config.toml
n_layer = 8
experts_per_token = 8
d_shared_expert = 0
activation = "cubed_relu"
router_score = "sigmoid"
normalize_top_k = true
balance_loss = 0.019
norm = "rmsnorm"
norm_eps = 1e-05
tie_embeddings = "early"
optimizer = "soap_variant"
grad_clip = 0.5
batch_tokens = 65536
seq_len = 2048
steps = 4480
Below are experts of layer 5 (counted from 0) of a mixture-of-experts language model. Rows are named router (the router's row for the expert), down (a neuron's output weights, with its number) and show model dimensions 0-191. Each number is 128 + 24 x the weight over its row's rms, rounded and kept within 0 to 255.
After each expert's rows: a language model's description of what the expert responds to. This comes from a sample of Wikipedia text that the model never trained on.

# expert 28
router [120 162 173 116  98 107 119 147 132 107 126 120 105 142 149 121 139 103  89 177 122 135  90 119 109 132 179 156 113 112 141 147 121 147 134 114  97 121 155 150 129 115 151  96 158 115 146 125 139 133 129 145 116 104  86 135 159  98 112 117 140 113 109 132  97 128 180 167 158 131 142  98 152 101 127 130 133 112 115 116 132 137 105 132 150 131 159  92 138 134  91 131 127 107  89 155 117 138 152 141 106 111 116 140 118 160  93 111 118 106 136 132  95 158 120  61 133 140 103 102 110 149 108 123  55 136 130  74 154 164 170 133 169 175  66 141 148 127 110 124 117 147 124 151 135 148 171 120  91 126 139 166 106 154 143 149 116  85 133 132 162 135 113 103 121  89 158 148 144 125 119 123 168 135 140 149 132 131 130 155 144 107 173  85 150 160 142 129 126 119 129 188]
down4 [174 106 100 127 141 147 143 148 106 116  95 162 129 134 100 136 104 113 130 145 137 132 156 138  86 141 123 178 138 169  92 128 135 101 148 130 110  73  90 130  91 129 177 168 118 142 166 108 133 136 130 106 145 127 102 117 149 165 141 140 164 136 124 154 135  98 134 109 122 166  98 140 102 119  91 128 166 118 109  95 126 127  87 152 147 108 145 120 140 123 104 163 153 155 134  64 145 110 115 136 116 166  86 135 127 137  96 137 110 145  89  97 148  82 124 157  75 111 120 165 129 177 125 135 154 148 136 135  98 153 123 124 119 176 169 127 124 158 160 172 149 179 117 135 124  97 152 154 151 114 140 143 159 137 123 152 112 122 155 130 145 162 124 112 141 105 133 122 112 113 128 172 145 142 102 125 156 102 107  88 113 112 119 142  96 141 124 151 134 111 127 176]
Past participles, verbs and event nouns after was, to or a, such as made, released, became, debut, tragedy.

# expert 22
router [139 144 153 112 157 124 115 103 150 151 151 153  75 145 140 137 109  92  65 149 169 118  88 115 115 120 166 153 112 104 151 127 116 123 120 125 136 178 150 150 120  97 146 137 143 110 144 115 133  88 139 173  98  86  95 156 133 123 155  85 117 126 129 104 131  71 175 136 175 166 156 106 123 119 112 107 125 130  89 116  97 115 119 132 124 148 153 103 142 139 121 169 149 141 112 156 116 131 114 117 160 106 113 107 162 150 158 112  90 128 142  98 104 118 132 111 127 155 107  91 116 113 106 166  87 106  75 102 171 145 126 143 102 143  97 120 112 119 124  91 132 155 113 145 135 141 161 127  88 115 166 142 154 159 144 119 106 117 128 110 132 128  88 113  90 116 138 123 139 122  91 134 167 134 104 132 133 123 129 143 114 101 176  95 168 171 142 150  96 104 132 131]
down0 [144 140 137 111  98 157 119  94  75 176 109 163 139 154 109  87 140 136 145 102 115 144 171 106 146 134 163 128 133 140 103 143 111 128 138  78 152 149  47 102 137 104 115 174 147 110 105 124  84 154 120  95 129 121 124 124 122 114 149 128 149 112 133 162 123 142 134 171 139 113 135 117 169 107 127 116 122 162 148 124 118 131 136 118 135 163 122 105 115 134 127 172 139 119 148 144 107 141 112 106 153  95 103  76 121 139  89 124 162 144 150 117 129 152 134 123  99 104 195 127 166 112 122 101 151 109 146 172 126 103 166 103  81 141  77 124 131  81 127 156 129 162 148 156 124 116 143 120 153 108 134 109 142 129 118 150 135 112 109 140 106 136 141 123 165 100  90  94 124 122  97 132 150 131 121 122 108 103  86 117 150 188 121 150 102  89 111 158 137 151 124 137]
Common nouns, adjectives and quantifiers inside noun phrases after of, and or for, such as many, political, health, marketing.

# expert 25
router [114 143 208 124 160 101 127  97 161 119 117 131 106 142 158 135 130 115  92 163 137  91 105 108 143 132 134 108 137  93 145 159 119 147 126 134 143 138 116 150 101 132 170  93 137  92 186 137  81  91 131 137  89 113 130 150 123 133 142 128 141 131 104  85 155  96 162 140 146 129 140 139 158 136 107 156 152 114 122 110  70 147 108 123 128 188 117 100 152 147 125 140 134 130 109 144 117  98 113 133 147 154 155 124 150 165 124 117  99 138 117 116 133 156 118 106 168 145 125  97 106 122 124 124  84 139 114 103 155 127 137 175 124 144 107 143  97 149 110 142 149 124 135 155 159 150 163 138  84 104 132 168 177 144 171 129 113 114 141 104 130 104 126 106 106 135 139 119  78 133 125 163 137 147  76 138 143 124 115 151 132  65 157 117 117 155 165 153  90 135 128 160]
down7 [162 114 118 123 106 135 120 162  86 122 110 148 125 151 153 153 147 131 136 191 135 129 150 184  87 111 142  99 111 120 169 129 142  93 116 157 159 138 116  66 117  92 126 126 132 105 110 169 117 155 108 116 143 167  88 171 123 120 167 164 139 123 111 108 129 100  91 100 160 127 138 105 100 162 166 128  99 132 140 175 140 132 125 155 145  93 132 154 124  88 144 123 119 120 118 144 126  86 121 158 132 115 110 113 158 124 139 128 157 109 142 112 114 127 149 120 108 134 143 147 150 205 125 108 139 158 123 151  84 129 162 129  99 154 128 154 114 165 164 114 128 108 156 104 117 126 100  87 135 111 131 103 100 185 108 105  77 121 140 119 127 126 124 155  93 154 119 143 114 114 104 143 135 127 169 142 175 162 138 139 114 155 137 149 145 124 131 138 140 169 150 129]
Pipe separators, blank cells and dashes inside wiki tables of sports, election or astronomy data, such as |, —;, MF, °N.

# expert 62
router [130  92 141 118  96 165  85  88 135 122 116 129 121 119 141 109 127 138 116 144 169  80  94 127 116 105 145 139 114 146 123 134 137 113 146 147 161 135 116 124 117  94 156 108 151 123 166 130  86 116 135 154 118 122 165 172 130 110 166 117 112 121  97 128 163 126 151 124 183 152 136 128  68 131 151  65 132 153  95 131  92 117 100 153 120 132 154 111 169 112 118 124 121 143 128 182 108  80 119 120 139 122 136 133 103 153 115  94 114 146 126 121 111 147 121  93 131 198 102 109 104 141 142 133 106 144 129 112 160 155 129 147 115 134  91 131 124 123 115 139 114 170  78 166 136 146 190 106 132 134 130 180 168 114 149 129 131 137  94 122 138 107 149 122  81 115 124 118  65 122 115 165 134 112  82 103 121 143 122 130 119  96 138 112 146 156 169 140 131 138 109 147]
down0 [127  85 169 118 122 122  72 140 134 116 130  77 134 109 122 153  95 161 155 125 157 141 111  95 109 135 155 157 123 165 115  97 176 126 136 126 113 122 145  96 112 127 163 152 135  82 149 137 110 103 121 106 164 158 114 138 147  79 114 182 108 131 148 123 129 135 124 143 107 119 141 121 126 106 139  86 128 140 162 135 158 101 119 135 149 101 129 159 104 159 143 112  89 136 120 102 143 162 161 113 113 106 161 119 128 123 104  95 137 117 121 103  99 144  82 118  82 135 139  67 147 120 141 141 142 142 120 124 134 140 188 123 133 129 174 165 112 109 130 150 159 152 123 117 120 146 153 163 142 157 172 135 179 153  89 126 116 123 132 108 157 174 108 119 110 124 150 101  98 123 130 115 142 160 131  87 111 150 114 139 124 171 131 104 166 168 136 118 123 104 173 156]
Opening token of a personal name in credits, cast and author lists, like John, David, initial J., or an opening quote.

# expert 38
router [136 171 147 140 111 127  90 116 107 109 126 151 114 167 150 128 120  86 104 119 156 119 101 126 118  79 146 119 116 118 133 131  96 117 134 125 110 139  97 137 130  93 168 164 170 127 148 109  99 105 130 117  97 121 118 188 161 118 150  54 164 129 112  83 123  79 159 132 154 153 154 151  92  60 148  99 110 126 121 124 109 142 100 110 149 136 145 124 118 130  92 149 113 118 134 158 134  89 151  99 163 112 151 144 137 155 139  99  83  90 110 122 144 108 131 114 169 141 120  99 121 111  99 130  82 151 111  66 150 141 129 147 127 125 122 138 152 115 123 152 141 178 106 152 153 108 134 134  98 123 168 147 128 164 127 129 112 116 142 115  93 145 135 153  55 144 129  98 108 139  98 138 100 118 138 127 110 129 123 132 121 101 136 103 102 166 126 127 127 116 140 146]
down0 [114 132 131 127 146 115 113 113 142  97 127 112 137 152 114 130 137 131 139 125 147 204 114 102  98 165  85 164 136 156 124 121 108 107 112 131 143 133 102 134 162 133 110 130 156 145 135 180 140  85 115 121 140 120  93 129 145 109 159 140 101 129 131 142 159 113 129 122 153 147 148  89 157 106 132 153 115 142 143 141 133 138 114 119 125 117 133 122 162 107 129 116 164 140 156 187 215 111 110 123 102 143 146 136 143 109 156 129  88 129 111  99 138 138 122 149 164 151 142 135 134 140 167 113 166 141 127 122 122  86 130 160  64 138 124 114 114  99 123 126 179 187 166 142 142 136  93 116 123 133 120 169  95 182 126 133 145 127 184 120 108 128 110 136 129 192 135 161  88 152 106 124 156 139 120  97 140 122 103 117 112  99 115  75 105 112 119  91 126 146 124 135]
Single letters or short pieces, often L, M, R, after hyphens, quotes or list dashes, as in season-'l'ong, 'NM'E, music genre lists.

# expert 48
router [142 136 163 158 115 133 117 129 124  98  99 151 108 164 135 148  83  98 120 138 147 112 120  73 105  97 166 157  98 140 117 141 112 111 130 109 115 120 152 126  96 127 153 117 129 118 166 113 120 145 132 203  90 100 122 111 140  77 170 120  85 132 129 126 114 108 145 108 172 160 141 118 140 106 131 116 133 136 128  99 124  96 101  99  99 186 112 101 144 146  95 139 164 172 116 187 122 106 117 123 134 142 123  99 103 124 119 160 121 126 123 118 123  92 124 140 133 161 126 120 113 173 151 128  99 137 128 141 141 160 116 162 127 166 125 137 165  72 124 108 122 155  99  87 150  95 147 123 108  96 162 155 132 126 147 144  81 139 112 117 122 121 109 133  89 104 126 148 122 106  57 154 113 105 104 122 153  99 126 136 120  90 136 121 142 135 157 169 133 112 154 140]
down2 [116 103 184 146 146 182  97  72  95 156 131 117 161 111 115 124 136 115  96 138 120 114 137 116 104 134  78 128  99 144  87 170 131 107  91 125 114 112 140 115 150 158 189 142 115 168  99 144 125 132  97 162 110 124 115 121 135 148 125 102 154 179 130  97 141 135 122 109 132 103 116 160 122 127 125 125 103 116 135 135 149 109 110 141  84 103 113 120 168  93 123 110 131 122 109  98 129  98  97 135 149 112 124 151 127 127 127 116 116 147 140 113 120 128 117 114 149 107 161 124 178 131 105 128 214 143 140 158 159 106 135 185 137 118 179 119 127 170  97 113 166 116  92 128  90 140 130 128 150 178 120 134 115 140 160 147 128 105 103 122 126 126 160 122 137 174 140 178 142 156 120 124 134 143 140 141  88 111 108 143 108 132 135  91  92 108 166 107 125 127 148 116]
Middle pieces of proper names and capitalized words after a first letter, e.g. V-int-ners, T-it-ino, St-utt-gart, St., New.

# expert 51
router [ 82 131 129 102 120 142  83 104 129 106 158 164 116 136 143 118 104 133 108 140 171  83 121 132 113 138 143 132  91 137 144 135 121 125 132 123 131 153 162 120 128 104 137 140 153 118 143 105 121 107 110 157 117 124 128 163 133  71 163  62 133 108 147  87 148 113 179 123 167 182 138 147 106 126 151 117 152 100  93 133 122 139 100 129 121 144 126 115 150 148 108 137 140 128 148 148  98 102 158  97 138  89  83 131 123 150 111 112 103 127 100 124 134 115 103  93 144 177  90 128 130 103 123 132  85 114 134 108 155 159 151 172 119 137  77 152 151 115 132 127 139 152 136 136 127 120 128 119  90 121 133 185 131 153 180 156 143 142 147 106 132 118 106 107  95 137 123 130  79 134 115 144 134 118  92 169 122  84 105 117 115 113 157 111 182 139 162 137 139 110 190 157]
down0 [140 123 148 118 142 112 151  85 103  97 135  85  73 125 105 149 163 117 153 110 105 121  83 147  53 138 120  98 120  99  99 160 199 130 163  97 133 142  64 156 108 172 141 115  64 136 133 156 124 120 134 105 147  94 108 134 103 113 153 138 107 128 170 118 148 108 102 123 134  94 148  98 126 120  82 154 102 151 122 119 131 130 143 101 120 135 134  95 125 116 167 136 122 127 117 148 117 185  66 128 129 138 113 175  87 156 146 174 159 132 151 155 113 150 144 131 102 108 124 131 132 103 126 137 118 135 122 166 121 144 121 113 140 111 129 100 123 118 117 120 119 144 138 132 127 147 124 133  97  94 112 127 102 105 121  97 130 105 136  95 137 121 109 137 137 117 145  98  95 135 141 133 123 122 131 117  82  86 163  92 139 133 150 107 124 167 151 135 145 111 114 163]
En dashes joining compound words or ranges, such as Spanish–American, April–May, Win–loss, plus section heading markers, opening quotes and parentheses.

# expert 6
router [161  97 147 130 137 132  98 130 145 128 135 124  85 147 135  91 144 100 124 150 142 116 107 145 166 132 186  84 106 109 171 155 102 123 121 113 125 146 129 165 169 137 164  95 158 112 155 131 118 109 149 170 103 131  95 136 130 118 156 149 133 107 111 123 121 107 178 104 158 137 140 158 108 120 114 110 120 122  83 115 135 129 124 121 101 155 143 138 150 152  99 130 104 143 120 123  78 121  93 131 170 131 126 103 152 175 119  87  85 103 132 136 102 134 122 115 126 155  79 111  97 127 131 128  88 109 108  86 164 117 129 175 119 156  96 131 111 128 124 137 103 175 114 150 176 137 167 102 103 137 137 120 113 157 113 168 122  86 128  79 109 110 149  87 117 119 122 113 105 125 114 120 163  99 136 130 113 137 108 148  78 147 165 108 155 147 128 127  83 119 162 140]
down1 [149 121 132 141 125 116 147 111 125  85 146  99 156 140 121  89 159 104 131 137 119 189 194 161 119 101  83 190 158  88 122 170 131 125 141 100 130 139 154 141 109 126 128 122  95 180 120 116 129 112 105 126 149  91 159 102 113 103  90 104 129 155 137 159 113 134 112 139  75 116 114 127 135 132 132 104 143 120 148 156 138 119 183 113  91 110  92  87 107 117 168  88 112 123  88 173 139 156 136 150 140 129 130 119 148 103 141 156 133 141 153 117 138 119 107  93 106  92 135 151 117 141 103 154  85 101 134 125 151 135 123 149 142 129 145 160 176 161 108  91 125 184  93 143 106 141 130 143 117 153 129 150 119 122 149 116 149 145 151 132 107 118 142 117 128 106 127 144 168 134 135 124  73 140 151 143 102 157 115 110 118 109 156 147 124 140 123 132 116  96 181 136]
Nouns for roles, parties and groups such as Party, member, player, Minister, election, plus occupation suffixes like organ-ist, scient-ist.